{
  "num_hidden_layers": 14,
  "hidden_size": 128,
  "n_experts": 64,
  "experts_per_token": 1,
  "d_expert": 160,
  "d_shared_expert": 0,
  "hidden_act": "swiglu",
  "moe_layers": [4, 5, 6, 7, 8, 9, 10, 11, 12, 13],
  "router_score": "softmax",
  "normalize_top_k": false,
  "routed_scale": 1.0,
  "balance_loss": 0.0121,
  "balance_bias": false,
  "init_std_router": 0.00979,
  "lr_router": 0.00126,
  "vocab_size": 8302,
  "norm": "rmsnorm",
  "norm_eps": 1e-06,
  "tie_word_embeddings": "early",
  "optimizer": "soap_variant",
  "learning_rate": 0.00337,
  "beta1": 0.95,
  "beta2": 0.95,
  "batch_tokens": 65536,
  "max_seq_len": 512,
  "train_tokens": 377100000,
  "max_steps": 5755,
  "dataset": "wikipedia_en"
}
Below are experts of layer 10 (counted from 0) of a mixture-of-experts language model. Rows are named router (the router's row for the expert), gate (a neuron's input weights, with its number), up (a neuron's input weights, with its number) and show model dimensions 0-127. Each number is 200 + 20 x the weight over its row's rms, rounded and kept within 0 to 999.
Before each expert's rows: a language model's description of what the expert responds to. This comes from a sample of Wikipedia text that the model never trained on.

# expert 61
Prepositions after verbs. Prepositions such as for, in, of, during following verbs, nouns or awards, as in recognized for, awarded a CBE for, goals in.
router,209,200,227,210,213,194,210,172,172,232,205,218,190,198,196,187,172,165,190,237,210,215,185,203,176,187,179,182,214,186,212,173,210,162,209,191,203,224,204,205,192,234,227,174,202,159,165,177,191,194,180,199,215,192,211,213,185,210,168,197,224,176,192,172,234,192,191,214,173,202,232,164,237,225,188,178,166,224,200,205,183,155,181,215,192,188,228,193,193,236,186,200,174,178,156,191,186,216,184,204,189,191,233,162,182,243,191,208,185,198,191,213,218,203,212,195,211,207,162,198,198,196,203,211,180,211,209,181
gate0,220,165,168,213,217,172,217,218,184,200,175,187,179,207,183,229,193,166,183,196,180,194,225,193,211,178,231,213,188,198,192,219,222,207,203,227,186,184,218,216,215,175,230,228,223,204,231,209,188,161,157,218,185,195,232,204,204,191,186,192,206,221,217,215,204,193,204,185,221,216,181,212,186,242,207,155,208,191,227,208,224,200,184,214,240,209,187,200,200,197,192,183,201,209,229,205,165,185,242,197,216,185,189,226,214,212,191,206,212,226,228,192,177,153,222,180,216,222,221,180,161,209,171,177,200,205,177,215
up0,174,203,179,206,206,184,226,211,184,171,184,208,199,209,223,205,175,209,166,233,241,165,219,171,192,180,188,198,240,170,194,177,213,212,185,212,201,183,216,190,174,219,213,183,199,209,221,214,219,179,225,188,188,191,177,195,197,182,232,243,187,198,209,192,179,193,222,223,175,188,207,166,193,184,181,246,198,207,190,187,195,155,216,153,213,222,207,165,212,216,179,206,175,189,191,192,191,197,234,174,174,203,213,207,228,205,209,246,202,181,193,194,196,229,210,207,181,171,189,226,170,190,207,224,172,180,203,199
gate1,216,193,183,186,200,187,197,194,221,250,163,206,191,199,208,229,200,208,190,221,204,188,222,230,184,202,220,211,180,202,181,186,233,215,188,203,208,203,203,200,230,204,225,234,181,182,169,227,203,207,224,183,234,237,214,186,210,189,156,209,195,190,227,156,233,184,178,225,201,224,207,174,156,211,219,188,226,184,235,201,207,160,195,168,224,195,196,174,184,182,225,196,196,151,207,175,208,188,205,202,196,206,185,200,231,215,199,217,215,188,200,215,214,213,178,193,213,186,197,201,182,163,226,196,208,168,180,170
up1,183,178,221,196,175,189,217,184,208,190,218,175,174,192,209,169,206,210,198,193,211,189,197,235,217,193,219,152,206,235,186,175,212,207,176,213,180,165,220,163,245,211,218,190,171,211,193,196,228,248,195,185,206,191,161,204,202,193,182,203,209,176,191,207,214,193,198,193,175,192,218,168,225,215,159,187,226,210,193,189,243,186,203,209,206,236,202,199,237,170,216,217,204,205,189,180,186,203,200,205,209,182,186,188,186,214,181,166,207,166,224,200,201,201,240,216,175,223,189,189,197,155,162,210,213,201,190,179
gate2,227,181,206,241,170,195,195,201,180,225,153,186,188,224,204,209,189,186,186,200,168,167,169,215,200,231,189,223,185,182,195,222,190,195,228,200,220,178,229,224,180,223,179,212,225,220,246,204,165,200,198,186,205,218,191,169,228,166,224,234,224,187,195,223,227,225,206,216,213,180,208,216,194,191,210,208,214,185,201,206,217,194,210,217,210,197,177,203,189,230,244,191,215,168,188,219,240,187,188,194,205,235,193,211,205,228,228,217,207,168,180,205,214,182,212,181,182,189,174,233,200,178,184,206,174,197,205,199
up2,218,218,150,192,206,208,188,198,195,248,196,217,225,216,187,179,235,183,244,194,227,184,192,198,192,191,176,207,231,190,158,150,207,182,187,176,192,216,184,205,215,194,218,234,204,191,177,203,174,197,161,212,211,208,175,214,201,196,208,165,205,177,187,178,193,226,207,207,205,195,203,201,173,186,222,205,184,177,216,226,223,225,225,206,189,214,197,166,208,203,186,211,220,177,183,166,196,207,226,185,187,209,189,199,196,214,212,256,175,228,213,208,189,223,184,186,200,182,175,192,190,221,166,187,226,242,212,193
gate3,189,221,164,225,204,189,186,202,203,201,205,231,218,199,192,217,156,156,195,213,205,169,197,200,201,211,206,221,172,225,183,177,200,195,231,198,197,220,203,189,221,201,178,228,202,183,234,155,192,160,208,164,202,202,216,192,242,191,210,219,229,194,199,193,215,235,193,191,215,241,182,213,158,205,186,196,173,191,198,223,188,199,198,179,233,249,201,227,245,189,210,198,164,199,235,184,209,183,221,208,183,198,208,166,166,167,197,204,222,203,217,194,221,212,201,195,232,182,212,207,204,199,206,214,192,212,186,190
up3,198,247,149,175,201,169,207,194,201,209,203,214,197,197,196,235,150,176,206,198,202,196,207,205,190,223,185,214,203,217,203,165,205,204,223,213,200,185,185,211,233,191,225,242,206,184,202,172,190,168,216,200,204,190,219,174,220,176,237,185,224,197,202,228,218,218,229,154,192,219,189,182,180,220,200,177,169,195,221,198,201,211,191,199,192,239,191,222,238,189,217,217,187,216,198,199,225,191,188,214,224,180,200,174,197,184,203,181,204,215,175,183,218,191,184,178,202,206,196,212,185,202,179,259,237,235,211,199
gate4,165,222,224,181,208,219,187,173,164,202,205,207,207,233,198,223,208,181,173,199,204,201,173,226,218,217,203,188,196,188,180,186,218,202,189,152,229,191,204,191,211,206,219,207,176,191,214,223,197,208,180,209,171,223,241,171,234,184,211,202,175,202,188,238,213,184,215,226,216,188,188,181,202,183,196,214,172,189,223,227,197,158,205,208,184,185,213,228,210,195,223,166,203,214,251,168,190,176,207,168,193,231,206,194,213,178,202,206,196,175,247,185,226,192,213,238,182,203,197,187,208,195,173,166,226,192,196,206
up4,206,194,216,212,209,199,179,184,208,216,198,236,195,192,195,182,168,233,200,225,199,214,203,233,144,174,198,240,214,187,217,191,199,218,212,175,217,206,190,219,209,224,233,199,222,172,195,212,219,191,212,218,202,201,220,225,174,202,208,204,215,192,198,234,168,234,196,205,196,215,186,210,197,248,244,202,229,197,213,188,189,213,185,205,181,218,190,173,192,163,187,194,216,250,173,187,185,182,189,216,200,194,182,191,196,183,190,187,207,170,220,150,187,182,194,180,191,180,202,222,196,199,247,162,225,216,196,224
gate5,186,194,219,189,203,208,215,212,219,191,184,195,213,186,223,204,180,216,172,175,237,237,234,211,199,164,221,205,181,184,215,211,154,209,210,236,197,196,231,200,235,213,221,215,210,210,213,197,199,201,202,208,211,190,178,159,221,190,198,203,185,221,180,210,222,183,188,208,212,200,230,190,230,203,236,177,179,200,197,201,195,194,179,191,181,193,225,181,187,215,214,191,214,219,199,185,196,182,185,186,190,218,162,166,194,201,195,226,183,197,188,167,203,145,162,192,180,215,210,248,237,208,202,218,184,156,171,234
up5,165,160,193,156,176,183,217,200,204,186,211,251,194,175,201,211,195,182,161,211,210,208,187,197,171,168,192,203,207,221,173,197,203,237,246,188,191,215,192,199,212,193,170,184,205,195,207,206,204,231,185,187,210,205,204,202,199,211,205,231,179,196,191,217,210,183,263,216,196,196,226,197,198,181,209,203,197,184,205,214,200,192,208,193,184,205,183,209,203,197,185,190,188,185,171,208,203,192,192,142,207,202,250,230,213,214,203,208,174,234,178,171,226,197,202,183,207,199,220,198,188,159,151,211,209,215,175,165
gate6,197,230,228,203,208,189,200,219,210,191,188,199,212,190,195,201,224,214,228,203,181,165,197,249,212,188,187,185,162,196,190,215,240,162,197,194,160,176,213,193,168,198,190,205,202,218,194,172,190,198,212,194,217,207,179,236,145,165,219,209,196,183,224,153,188,192,154,190,204,185,170,210,191,236,220,200,219,230,191,195,238,190,216,162,188,186,210,196,243,194,174,196,213,186,214,204,199,218,210,194,192,194,194,178,229,165,201,209,176,191,207,188,211,211,218,223,213,222,223,220,203,189,196,216,191,194,208,161
up6,208,178,164,214,215,216,197,181,222,220,233,233,222,188,193,177,210,151,198,199,192,196,226,171,181,158,210,205,179,191,217,192,212,202,177,213,177,207,226,217,221,194,222,200,223,196,173,195,207,215,209,234,164,160,180,244,223,166,193,191,177,185,206,193,205,187,207,205,202,209,189,165,162,204,168,172,221,173,178,184,196,199,189,228,209,223,210,208,187,181,192,181,219,178,197,196,183,183,175,201,209,206,177,225,217,208,193,209,216,173,208,180,165,201,189,196,177,206,232,173,170,200,237,179,181,224,204,227
gate7,183,186,209,191,177,227,201,214,200,229,181,200,211,206,215,220,217,179,229,227,210,194,160,227,188,202,201,195,141,226,190,227,198,222,228,220,201,214,219,223,172,179,174,220,209,237,177,181,199,212,188,195,202,183,186,191,186,207,147,184,219,185,224,203,200,230,225,219,194,181,194,221,212,219,196,195,196,191,151,183,190,225,192,209,191,164,205,203,206,186,175,218,212,189,223,225,203,187,196,198,197,187,223,214,233,215,213,147,243,184,216,197,190,235,173,220,202,185,189,190,183,214,200,181,157,202,195,195
up7,196,225,183,194,192,189,156,196,204,174,167,175,182,202,190,171,188,223,185,159,221,236,237,221,216,214,226,216,201,219,201,183,214,211,200,222,156,193,210,223,211,220,214,156,188,190,219,213,189,163,205,203,187,220,201,205,202,204,232,186,222,204,177,230,227,216,189,173,196,196,187,180,178,203,228,205,183,231,230,209,208,178,214,225,212,213,208,193,195,244,213,218,183,208,214,193,178,177,178,165,185,215,153,188,194,175,213,214,195,217,195,203,221,218,203,210,174,192,224,233,231,217,165,203,196,199,177,205

# expert 11
Word-final vowels. Single final vowel pieces ending foreign names and Latin words, mostly o, a, i, e.g. Wawrink|a, Podlask|i, circ|a, qu|o.
router,205,212,201,211,183,226,203,194,209,166,209,228,211,185,192,190,186,216,209,222,201,199,229,214,206,172,219,206,191,172,207,197,179,168,212,223,202,216,196,218,224,197,184,202,186,211,180,224,221,137,185,184,161,216,233,212,187,161,165,207,186,199,186,223,211,194,193,206,219,193,173,210,199,193,170,217,166,206,227,223,180,187,207,204,203,182,222,164,211,192,217,211,202,216,211,240,209,200,237,181,194,182,204,203,210,171,188,187,212,191,225,227,206,157,169,228,176,174,225,231,178,206,175,236,211,182,175,166
gate0,217,171,246,214,203,193,198,224,213,206,215,202,231,202,181,192,215,222,208,157,207,196,178,173,180,200,218,201,218,211,216,194,238,193,221,193,200,208,190,163,193,223,215,218,245,215,223,218,220,210,212,217,229,203,215,212,177,217,185,218,193,200,185,189,189,184,198,195,228,220,157,180,224,209,211,228,220,187,180,222,221,191,221,197,212,142,151,220,202,198,230,246,180,234,168,233,220,208,194,175,207,195,201,181,185,205,196,186,228,210,182,230,194,175,203,188,208,185,212,226,196,206,221,187,215,183,193,216
up0,200,192,210,184,204,193,211,231,181,172,224,200,222,245,191,250,192,216,187,187,189,201,204,187,193,164,223,254,227,230,193,209,214,210,199,192,225,205,205,203,204,210,229,227,212,229,212,167,223,221,222,179,217,176,240,202,231,195,185,180,179,192,202,203,226,200,177,189,192,196,203,175,181,203,206,203,192,214,212,207,211,199,204,216,205,212,196,248,196,189,205,198,215,185,184,193,174,207,158,205,219,244,181,194,207,217,181,211,232,160,217,233,188,196,234,191,193,157,185,240,227,206,202,192,208,208,181,178
gate1,186,194,151,210,214,173,180,187,169,204,207,184,182,237,194,178,169,185,197,208,180,188,214,193,169,194,223,208,239,191,214,197,219,207,186,184,206,248,205,192,197,203,198,223,202,206,194,217,215,165,212,199,192,170,164,178,199,205,185,208,215,195,202,212,179,214,199,202,198,203,191,214,235,171,217,196,213,164,175,183,203,261,213,153,221,187,236,205,233,197,184,202,158,170,191,230,197,171,206,183,240,210,183,181,200,179,193,182,207,216,204,227,211,195,177,203,188,218,204,229,219,206,208,199,198,189,154,205
up1,184,198,211,175,188,218,218,188,222,212,193,192,161,180,213,233,231,199,184,228,188,180,182,202,211,189,194,197,196,221,227,189,215,222,200,199,214,210,189,218,217,243,214,190,221,178,227,201,171,178,222,188,189,191,224,239,218,171,183,195,195,241,216,231,213,207,184,208,212,197,188,196,161,203,171,220,186,224,265,252,205,215,221,197,205,205,198,215,186,190,209,224,200,200,187,217,199,220,220,197,200,216,218,199,178,205,226,232,180,200,175,213,218,222,190,224,237,209,189,208,183,159,222,214,177,213,225,232
gate2,182,217,203,226,191,209,173,191,193,218,186,180,199,212,154,199,219,180,177,202,189,166,193,197,201,218,212,221,203,201,188,204,212,186,235,196,175,218,176,210,188,179,203,183,215,217,197,241,208,225,197,157,222,187,204,240,209,218,184,203,199,177,188,182,209,180,188,181,209,189,217,176,182,193,207,178,143,190,226,169,178,210,198,147,228,189,221,205,210,217,256,217,187,198,216,181,225,184,203,178,189,223,207,182,205,185,185,171,190,247,170,164,186,194,199,218,188,220,216,194,200,191,190,160,198,199,196,178
up2,194,224,243,226,201,193,162,194,196,183,189,159,232,197,209,203,179,219,212,179,164,194,192,215,207,205,229,175,188,169,220,203,196,209,170,223,170,232,207,221,200,207,195,158,214,234,231,184,197,195,219,182,232,182,218,177,211,190,207,230,211,203,189,194,185,238,213,194,198,199,212,222,208,231,204,229,197,185,185,215,187,217,218,197,225,226,198,227,212,214,226,249,216,203,210,192,183,208,192,199,220,202,184,182,194,203,229,192,168,181,244,214,163,217,216,176,209,181,210,162,201,179,185,202,209,172,229,209
gate3,214,226,214,192,207,193,186,180,191,182,178,194,208,217,222,198,223,219,179,192,224,223,171,209,204,222,190,197,168,188,184,201,210,198,167,185,190,181,197,198,181,228,187,172,191,205,199,167,179,182,199,212,205,197,222,182,200,203,195,221,218,174,176,214,231,193,169,188,216,195,224,192,196,209,215,232,163,160,192,180,189,212,168,156,209,208,206,206,223,190,147,209,197,189,192,193,216,188,211,191,193,200,201,187,178,166,179,198,247,212,226,194,180,211,205,221,212,207,225,177,168,194,155,134,224,172,191,228
up3,227,180,195,173,221,198,217,218,220,184,173,183,195,226,186,181,212,191,146,176,223,236,173,222,203,238,182,204,208,225,156,188,207,199,203,174,221,212,197,194,176,197,211,177,206,185,189,208,215,179,247,182,199,209,209,203,206,229,203,201,204,202,177,196,230,174,208,200,203,186,184,176,211,175,217,195,208,219,209,207,173,235,181,166,192,223,194,161,202,223,157,202,237,180,178,233,196,197,207,174,197,172,229,202,171,196,183,207,233,189,198,205,169,197,183,199,179,221,202,218,177,208,173,196,237,204,185,216
gate4,203,198,192,172,249,198,198,197,202,145,215,211,184,206,195,204,230,193,185,157,193,222,201,219,218,211,167,209,188,207,202,205,205,221,200,221,191,207,189,167,214,197,184,170,191,185,168,191,203,187,210,199,276,190,207,224,219,204,201,212,216,191,220,195,203,208,156,209,174,196,186,208,190,231,185,208,207,207,187,211,196,204,184,219,272,187,211,226,190,198,180,202,171,191,188,217,246,188,201,220,195,205,174,205,197,213,245,195,199,216,175,197,177,197,197,207,241,233,207,205,223,200,207,200,171,186,193,217
up4,195,196,203,195,215,204,192,203,206,173,205,181,177,245,207,199,224,182,192,180,204,190,206,214,203,219,141,193,184,185,195,219,209,226,171,206,188,192,189,187,214,187,194,184,193,205,175,195,194,196,199,197,244,172,226,227,212,205,187,219,216,199,216,189,183,201,143,190,161,195,183,184,161,244,179,227,232,210,209,194,217,211,181,212,268,183,217,215,190,190,172,218,172,214,182,220,205,200,204,192,217,184,194,207,207,210,253,206,200,204,182,189,174,206,174,210,242,239,209,178,212,203,186,190,198,184,180,200
gate5,203,256,199,232,182,191,227,176,229,179,179,205,177,211,211,205,183,175,197,207,216,208,187,224,187,206,216,211,206,181,225,190,230,194,190,223,215,221,176,206,210,224,179,184,237,202,179,189,178,172,182,180,243,195,240,186,190,181,208,227,179,207,194,201,170,207,186,198,207,193,204,151,210,187,222,186,224,175,209,213,222,165,188,198,198,203,203,192,217,192,209,182,205,209,227,209,197,194,201,128,229,210,176,178,208,204,201,195,198,186,208,178,196,209,211,187,203,216,201,147,177,177,231,196,209,209,175,235
up5,185,212,191,163,186,192,218,165,183,169,204,195,134,178,231,203,199,197,195,179,175,197,233,208,201,204,225,198,197,167,207,209,206,205,206,189,243,182,200,161,237,228,190,211,196,207,193,190,178,192,165,182,223,195,188,210,186,212,213,204,187,206,165,190,186,188,165,175,189,185,197,169,208,196,217,190,192,188,194,218,189,216,172,214,204,219,230,185,184,166,210,213,196,220,169,199,218,209,192,201,211,193,234,231,216,185,174,184,226,230,182,238,208,175,217,201,212,180,167,200,209,171,228,201,192,159,176,217
gate6,236,225,211,228,195,206,203,214,219,205,203,209,184,168,191,196,219,214,220,224,215,203,177,224,190,187,221,189,167,183,195,188,210,166,217,164,184,228,214,155,199,246,198,196,187,200,201,210,207,209,171,183,180,175,165,207,197,202,220,210,169,178,214,207,181,227,195,209,192,196,191,192,193,155,211,235,200,236,189,188,204,193,195,224,191,207,165,210,200,257,173,204,174,178,178,215,190,215,211,155,190,206,199,199,212,182,212,223,225,179,202,196,209,215,199,202,173,188,192,213,241,231,187,165,228,176,223,182
up6,159,172,194,167,173,194,225,192,234,185,218,226,192,186,221,233,196,212,173,176,210,223,217,203,235,226,211,182,199,211,237,213,203,206,189,233,214,192,232,214,224,214,241,247,180,194,221,209,176,215,192,213,196,201,208,191,185,227,185,190,212,204,207,237,237,166,232,241,217,213,191,174,196,208,173,178,204,209,227,196,223,197,194,221,208,209,206,175,175,191,195,193,212,196,217,190,173,173,192,210,226,185,182,204,198,177,215,183,218,199,207,157,190,223,176,199,211,223,212,196,173,213,228,217,177,215,187,220
gate7,208,191,233,206,185,212,188,225,212,185,209,180,205,133,222,190,192,205,223,201,237,238,208,214,213,195,181,229,223,234,214,196,193,197,192,221,187,186,209,235,211,193,220,187,231,226,244,198,208,213,189,234,192,148,183,172,207,182,233,164,198,181,182,193,222,172,199,207,205,218,212,189,189,194,189,186,207,233,206,206,216,193,213,187,216,230,238,182,189,207,183,191,184,196,178,218,171,186,186,219,180,231,205,204,226,217,196,215,227,186,201,179,210,189,234,200,201,154,211,223,199,197,232,206,184,197,194,179
up7,214,205,204,190,219,187,182,221,173,225,177,178,169,190,195,190,208,170,212,184,170,215,194,222,208,193,183,185,191,214,155,219,187,232,186,230,213,186,226,210,196,223,203,195,224,200,230,207,223,179,216,202,208,180,199,165,209,213,193,171,228,224,158,178,210,204,199,204,212,205,194,225,226,199,214,193,175,216,207,227,209,177,225,206,196,216,198,149,203,209,206,196,188,195,202,171,184,227,200,242,184,235,215,253,219,168,221,196,204,188,209,178,194,182,216,183,192,170,163,234,186,201,221,201,215,162,207,168

# expert 2
Apostrophes and elision. Apostrophes inside names, contractions and French or Spanish elisions, as in O'Connor, You've, d'état, de l'Immaculée, plus stray articles and fragments.
router,188,162,191,201,215,186,161,223,191,204,198,197,195,228,194,173,182,205,197,175,204,175,194,158,181,224,182,196,179,219,187,222,193,189,211,176,228,209,221,171,202,217,210,199,218,205,206,218,202,186,204,175,200,197,203,196,196,202,234,169,215,238,181,231,212,180,172,168,197,150,165,217,178,222,188,192,235,192,206,216,196,166,208,208,240,208,164,191,196,184,190,201,203,199,216,179,237,177,214,189,215,180,191,214,217,176,232,184,228,201,192,246,222,187,189,214,213,220,220,194,194,225,221,233,189,217,234,174
gate1,182,179,219,162,226,193,226,201,189,202,192,179,200,191,188,172,217,203,168,203,232,234,158,217,170,239,218,178,232,232,196,198,243,189,187,223,233,224,175,182,191,192,213,171,216,210,204,259,219,199,202,186,184,183,207,214,216,232,231,232,181,206,179,182,213,174,170,203,184,205,184,191,171,213,205,175,188,183,230,187,175,223,232,211,206,191,200,221,210,214,205,195,208,196,187,185,202,202,209,214,170,209,214,236,179,209,176,208,217,196,186,194,179,217,191,207,242,222,202,187,181,191,191,169,218,200,207,204
up1,212,218,207,198,166,200,184,196,207,171,227,185,215,234,214,212,181,188,202,209,201,166,202,211,223,191,240,183,214,177,185,193,190,177,181,184,181,187,224,211,221,211,193,208,223,192,162,151,192,218,170,239,195,240,207,180,208,203,193,172,187,219,198,220,163,247,231,205,166,206,237,210,214,213,209,194,203,212,199,209,235,208,198,210,224,201,221,204,202,227,176,206,198,189,224,198,229,183,225,205,217,195,168,176,198,197,185,204,179,213,229,225,198,227,220,198,182,219,164,185,211,227,175,183,178,175,225,229
gate2,181,204,207,215,220,139,202,193,213,194,224,198,200,210,172,167,205,229,229,204,210,180,235,227,220,215,187,186,204,237,205,219,191,206,181,193,163,211,182,212,207,194,215,210,210,210,194,205,237,215,172,184,186,181,211,200,222,201,214,209,196,220,188,171,232,195,187,214,170,174,224,212,176,163,197,209,186,192,203,193,215,219,212,179,203,186,205,196,144,210,170,176,195,193,195,215,192,244,167,209,187,226,194,175,204,203,159,211,243,207,236,218,205,220,195,173,206,161,174,185,214,201,183,197,187,196,222,229
up2,231,236,204,209,187,205,212,192,203,183,191,207,210,196,191,202,186,209,204,200,193,175,192,256,207,175,200,191,229,216,213,179,227,227,196,209,198,223,212,198,179,262,220,201,203,207,204,217,223,183,234,196,202,173,182,215,233,182,174,217,216,191,176,194,201,197,203,208,205,186,171,188,207,191,209,234,198,195,191,205,205,162,232,233,206,166,201,215,172,236,191,168,163,174,204,185,227,183,187,212,192,204,214,201,199,161,184,214,193,235,202,207,239,170,219,160,219,220,179,208,173,214,184,220,179,178,225,217
gate3,183,205,165,206,215,206,220,199,207,185,187,210,185,181,215,159,195,210,162,204,227,230,191,199,188,162,218,199,190,241,244,191,180,222,178,184,213,196,149,197,201,196,188,235,172,170,200,222,206,189,238,181,191,159,204,197,222,201,197,223,203,209,182,212,186,178,172,207,221,202,196,186,168,191,216,184,230,167,193,177,177,221,201,177,193,204,202,187,186,190,219,192,179,196,188,199,181,199,182,170,213,216,170,223,241,208,201,188,206,173,201,192,177,172,225,221,183,178,186,216,191,225,197,169,200,223,156,219
up3,234,209,237,197,187,228,189,175,191,214,213,184,212,214,201,239,175,174,230,211,185,208,223,206,209,234,150,187,189,163,204,203,209,174,223,208,186,201,254,200,191,208,198,192,237,205,212,186,216,182,177,213,187,218,190,191,205,170,187,202,192,190,207,179,207,207,231,183,188,193,206,214,221,198,182,203,182,217,215,245,195,174,196,233,207,187,207,221,229,185,182,218,202,199,177,188,223,187,194,238,182,184,215,179,179,187,188,237,199,239,205,198,191,224,182,182,181,240,211,193,201,190,209,240,226,175,205,161
gate4,187,190,197,211,203,212,159,203,212,159,200,195,197,201,179,211,192,222,182,207,214,233,186,225,213,195,183,223,180,183,194,203,216,208,214,191,214,250,185,209,193,240,198,184,179,195,186,172,229,193,187,210,179,187,221,209,214,210,175,175,202,241,175,186,214,162,170,209,198,188,217,187,185,155,194,205,150,175,215,204,210,187,192,206,210,212,170,182,208,197,195,195,242,211,166,231,200,182,179,204,136,223,189,172,185,190,235,179,221,210,177,190,181,192,182,230,230,217,180,181,204,208,194,196,212,209,213,192
up4,204,186,198,214,217,169,218,224,214,228,222,170,207,200,255,180,224,200,226,226,208,160,225,162,182,211,200,196,202,204,211,232,206,204,195,210,200,142,223,175,222,201,216,217,227,215,228,220,187,233,185,196,211,216,140,168,190,212,214,208,203,191,209,244,209,197,218,198,201,207,171,185,217,199,195,175,226,219,194,191,234,203,181,202,179,185,199,223,188,202,200,189,175,209,239,195,178,204,224,202,236,225,194,208,216,186,176,202,180,205,232,187,228,211,204,181,187,222,201,193,214,199,176,195,205,168,202,202
gate5,173,203,236,219,165,179,216,220,187,206,181,236,212,213,221,183,211,194,207,199,182,179,210,222,208,157,232,186,207,176,193,194,221,179,227,169,207,223,211,187,207,197,213,210,165,181,207,164,224,225,207,229,160,193,197,209,188,219,215,164,210,209,176,192,200,186,201,202,197,186,209,221,218,165,189,187,187,210,208,216,214,204,190,229,198,195,197,215,215,206,156,194,196,215,191,184,211,197,211,258,189,231,218,167,189,157,183,225,155,216,189,228,178,178,209,196,235,181,171,206,210,208,202,177,190,202,195,173
up5,238,188,197,201,179,182,245,199,184,201,214,241,238,194,221,192,218,191,227,194,213,162,209,245,188,178,223,175,200,166,207,176,194,182,225,190,213,226,176,202,217,178,214,230,164,165,205,162,188,187,201,222,217,197,224,226,211,221,238,158,225,225,188,215,184,173,189,189,194,204,219,235,212,195,205,196,197,202,203,230,214,199,212,230,206,176,204,226,216,189,190,171,183,237,192,182,185,197,197,220,243,213,196,186,185,179,199,197,177,193,211,209,198,175,198,199,187,197,181,201,224,224,183,203,181,187,187,177
gate6,160,222,221,197,209,152,240,252,219,228,182,196,161,197,147,184,186,225,177,166,221,210,190,177,194,189,191,197,156,203,201,189,208,215,198,209,211,200,179,202,210,160,186,211,174,181,182,220,158,184,231,190,222,219,182,236,184,205,196,193,194,204,187,182,220,184,213,185,209,174,192,206,177,218,224,218,195,211,207,206,165,236,201,182,188,201,211,212,191,236,192,216,201,199,197,196,192,217,197,209,182,206,221,221,203,211,230,207,194,219,211,222,196,214,189,181,238,194,212,190,233,179,212,223,172,194,183,218
up6,210,180,194,215,195,134,229,213,193,193,200,155,158,224,228,198,179,201,205,188,184,201,219,165,212,158,211,185,182,220,230,159,208,197,211,198,204,162,197,193,193,217,189,200,214,174,202,219,203,175,228,203,195,187,170,214,225,228,201,192,184,179,180,244,193,146,186,199,183,217,204,207,212,210,180,173,152,202,209,182,170,219,222,260,180,199,207,199,214,221,200,196,178,197,183,187,191,207,222,198,193,198,200,195,194,222,219,194,219,174,173,219,208,182,197,197,215,193,214,214,187,206,219,191,216,199,206,191
gate7,204,207,188,193,194,228,235,195,173,185,195,222,172,155,180,208,209,207,190,228,223,201,210,185,238,223,201,157,176,225,200,187,221,185,211,188,206,198,228,201,182,170,200,194,217,163,175,174,220,205,207,200,212,216,228,212,162,197,180,174,225,194,179,191,208,196,160,230,206,225,234,157,177,227,201,176,221,205,173,176,214,218,208,184,185,202,220,202,210,196,201,223,173,166,186,190,192,203,187,217,202,186,182,180,218,181,204,196,169,215,195,225,218,174,208,152,239,170,212,188,220,196,199,204,220,182,181,207
up7,215,205,205,228,184,187,188,175,222,181,212,194,223,198,201,175,194,179,211,185,196,189,229,194,181,167,185,223,219,188,204,209,208,230,217,215,203,219,195,200,221,207,216,183,212,160,191,216,211,172,194,199,216,230,230,219,170,180,255,201,220,212,216,229,217,210,187,220,170,218,180,228,139,190,230,223,188,196,212,236,184,189,231,208,216,208,211,189,193,217,178,185,221,202,180,194,193,185,207,181,179,173,208,191,219,225,197,197,194,232,196,181,146,204,204,198,207,225,162,235,166,193,197,224,184,185,228,195
gate8,154,190,179,184,246,236,230,206,171,168,182,222,219,206,207,165,204,238,186,212,214,200,193,212,212,189,205,188,212,211,208,174,216,167,226,189,206,224,190,182,230,208,175,166,197,195,171,200,196,237,207,217,219,212,213,208,190,186,200,212,209,207,240,184,219,177,185,205,149,182,185,192,205,216,216,209,197,192,201,218,193,200,207,184,228,177,200,183,243,229,217,198,182,219,202,161,240,186,185,205,180,179,201,175,203,171,220,194,168,197,187,209,170,188,192,214,222,186,224,215,186,171,181,179,189,212,170,209
up8,172,189,206,197,185,194,189,212,194,201,187,252,186,202,219,202,212,173,212,164,189,197,189,175,235,212,198,235,207,200,209,182,221,210,165,195,205,194,236,198,180,192,207,230,176,224,178,201,221,215,194,215,213,170,203,188,217,190,161,180,173,230,174,201,211,220,238,181,221,200,193,200,223,205,174,180,211,190,189,194,189,170,201,228,192,184,181,207,220,207,220,174,225,163,194,241,226,198,190,205,226,200,188,219,132,182,188,207,182,221,214,206,181,180,215,164,189,230,176,205,196,169,209,207,229,212,200,222